config.toml
d_model = 128
experts_per_token = 1
moe_layers = [1, 2, 3, 4, 5, 6, 7]
n_head = 2
head_dim = 64
norm_eps = 1e-06
positions = "rope"
parallel_block = true
batch_tokens = 131072
Below are experts of layer 4 (counted from 0) of a mixture-of-experts language model. Rows are named router (the router's row for the expert) and show model dimensions 0-127. Each number is 500 + 50 x the weight over its row's rms, rounded and kept within 0 to 999. Numbers have three digits each.
After each expert's rows: "mostly gets" lists some tokens that are sent to it at least half of the time. This comes from a sample of Wikipedia text that the model never trained on.

# expert 9
router:494513515541486482532505429487471600455465484437479420573475595437619361507529593486561489533500596539506505505527505557551509539460551516569527512452483523484522494556483499547444411392537496516465467487414425546471533542531550588551571439502540492540485455511438488396553454520464539507459558454652512608538523516477465517516475451538454397500508498502448554452503565503571534471476
mostly gets: " and", " G", " S", "s and", " Z", " B"

# expert 2
router:513503460477469495455533553520482481460477442480682465492528582475472551466447516558534520502481638476537517484455503443470420506415551503523517495381465545521489492461493474431517469566526565562486444456501483521516508481521558418552490610477484509507494460571607522449422524459412602443484468442454418594565506478549466502486459533482520489488526485508557498556560550464632579565447
mostly gets: " City", " album", " State", " County", " United States", " University"

# expert 6
router:500454538581523444537510526526474619526497493448437561451557502537558425485469530549516471536437509496646477570458562583499542458346524517542488506485506476503424437500476477512518436381548504587461535550617485502550504491465545547483464498470461489544463540499554452428392494537419544564434574474583405518466475432495438481444515557529507463578517478457483495400528515508473532499525
mostly gets: "'s", " a", " an", " her", " his", " their"

# expert 3
router:531427491598505429487522519499495508523454542516423488584557527411547454533531546467446402466482512448509470476498463586479540529515460523552531541375444480536532593525505470489573460485487504365491479487556417432537370553499462576574479517449420484570536492466607462400436571471493440489526558565581515578549526498520604502553459491442467498499498567475537474484453461461503514459459
mostly gets: " two", " three", " all", " most", " four", " many"

# expert 1
router:559572438403534457453539483483533518445526556479435594457539513522456430383497479505530426480547436526446480554501545531520453488489545570486507525488465492501448548479517517480494506420411478434488509525551515616506502474509458620405475563463514422548506483598581603511507402578396391543526513466576526578518439540515466487563523555568539528477531503532454585500525445504500460525567
mostly gets: " Th", "st", " New", "nd", "rd", " #"

# expert 11
router:501482506474436519543455400466652574434510546503480560557476494491603428433589486587453395515558522538401509569495546473522537524462472474548546434570558628520527566457450520505491512462488554503495564485541642499548505459564473514440493473456486501489537504597597531428535455445440491515440520479510451523524418544455481494573481560484471469492451503512598546520539523512438478510481
mostly gets: " Mac", "iy", " Ak", "av", " Ann", "athan"

# expert 8
router:489449520490473389617518510439518640484453518445532497542632577511548421400478556508492438487542551415469494573537501542533514571555496532489533509457409531496496522531486487432479518594440468514421563529486453517533583548477509515521535482546457449430521566499476489421429462488479590454548564493511441564552438535517483532494503508444514509510456481573424536450506415627448511549444
mostly gets: " main", " lead", " guitar", "other", " young", " friend"

# expert 12
router:533412481564605432461434516395585545530529478544414418466577459523468496531501438469466491540448499567568497424539431473525571534456459444475426455492457411476408520485470477446539476505490420464491528415538492473600466434478461612543535482495469435451485482400481458461512497508559539553552439496500521427513540497472605526372468524459446565497528545427437487491474421508480527510494
mostly gets: " sp", " res", " ex", " rel", "°N ", " small"

# expert 15
router:498519556465512426450570475497473577488563566543449508464530536466458413537557528473450524464492482538469485432414500516587519538545533520507540526419514409502547464512489526602402573455513466480516599450482520430466376521532476559534526564538538484513569523573479491413436619426489479458454527546498490570540453578526562432430548468511446474514419495484361562549563471426515509519500
mostly gets: " Se", " We", " we", "we", "2", " Che"

# expert 0
router:480460492567497450452505531432598523460488457530529490537454481440580431555511524509533558452517438599545472539465468470497487437514402479429508525568640479471459429451539478498511451548486522428520447484511539366527375469548585484500531588529437505591545474455588564406526462502533425456483522565584496527560518487491453530382537466470515558517587498528562498511503452530500444514460
mostly gets: " =", " in", "′", "=", "==See also==", " app"

# expert 10
router:532489557533516449580496440423484458484542462491481533539610474513415521474473567516460574472519515602490501341539476533455522594554420465513536537405583510480521502498498564524494441484608469465560513520547448499568558556473508505557536547494452458507553479517578472287451459485550523488438511533475506480554385489480548494427539514508489444512487545568507514459485518550470524556459
mostly gets: "ion", "ute", "ment", "age", "ique", " | +"

# expert 4
router:594511471529578419413492387365499514496452505535559522578543526569480492465457550546498532539500485561571497544519487513516527525548507527496500576406529495482588424430452576650459465534572464449484449490543413516466522518502512564518519511550488467533435479472453490388450544588517509495429546551571457512554500532484496441437525511411495412479430545550567458493429559540553517481499
mostly gets: " that", " which", " to be", " would", " being", " made"

# expert 13
router:458394513473535549471465477582532660454475478473529488578495487390548471444484500551597442522531480440570516523452506565561463518501501571477499460439414435511444399519494476441445584515513530367461457490440500559427464559544424595516469548588545492462488546536551524481490517466454486578479497486465441563554533525509559479533516594540439528485453466544481585540509448449515532562506
mostly gets: " Mar", " Br", " Pr", " Bl", " Mal", " Gl"

# expert 14
router:574584633557515416485497529500435607531556503510484465646478496350473429500496470462467436521496516549533542448539451543481486467484458526569455469466518506466604475433512571500520482502499527508503472535505460471643508514553512563496496561436498474450519473572467505452496527517454430534424565527570494554530531541465455531488434470468486564472544542539464503554503452425474474339447
mostly gets: " ", " |  | ", ") | ", "% | ", " and ", ": "

# expert 7
router:483520470555528448521511426462505562573457518446567432540534449558484493441528601474522415490537578521615461540456416463463558486501539545393471451389610513476468567532477515533550483428427399468488461530499466491555454469499577499507485592539505513577509511487439519394566505488573470563531542501567486515502534560553534505557524485538500507574515533520557583620444460498605491527522
mostly gets: ".", ").", ", but", "s.", "\".", ");"

# expert 5
router:554481499501516511501516454459502608570540457460521440502553524460509458384551603512464433492567481599433478488475537433501419542403495529428503545478543555498478503482594545512462536549472491493495478519529524561561466515479490465494499513577551524583480438498582453384485454429515440531491545436596467452572528436630449479452459443421549572502568497548558546450415410487518487450530
mostly gets: " \"", " | \"", " *", " '", " (born ", " | MF"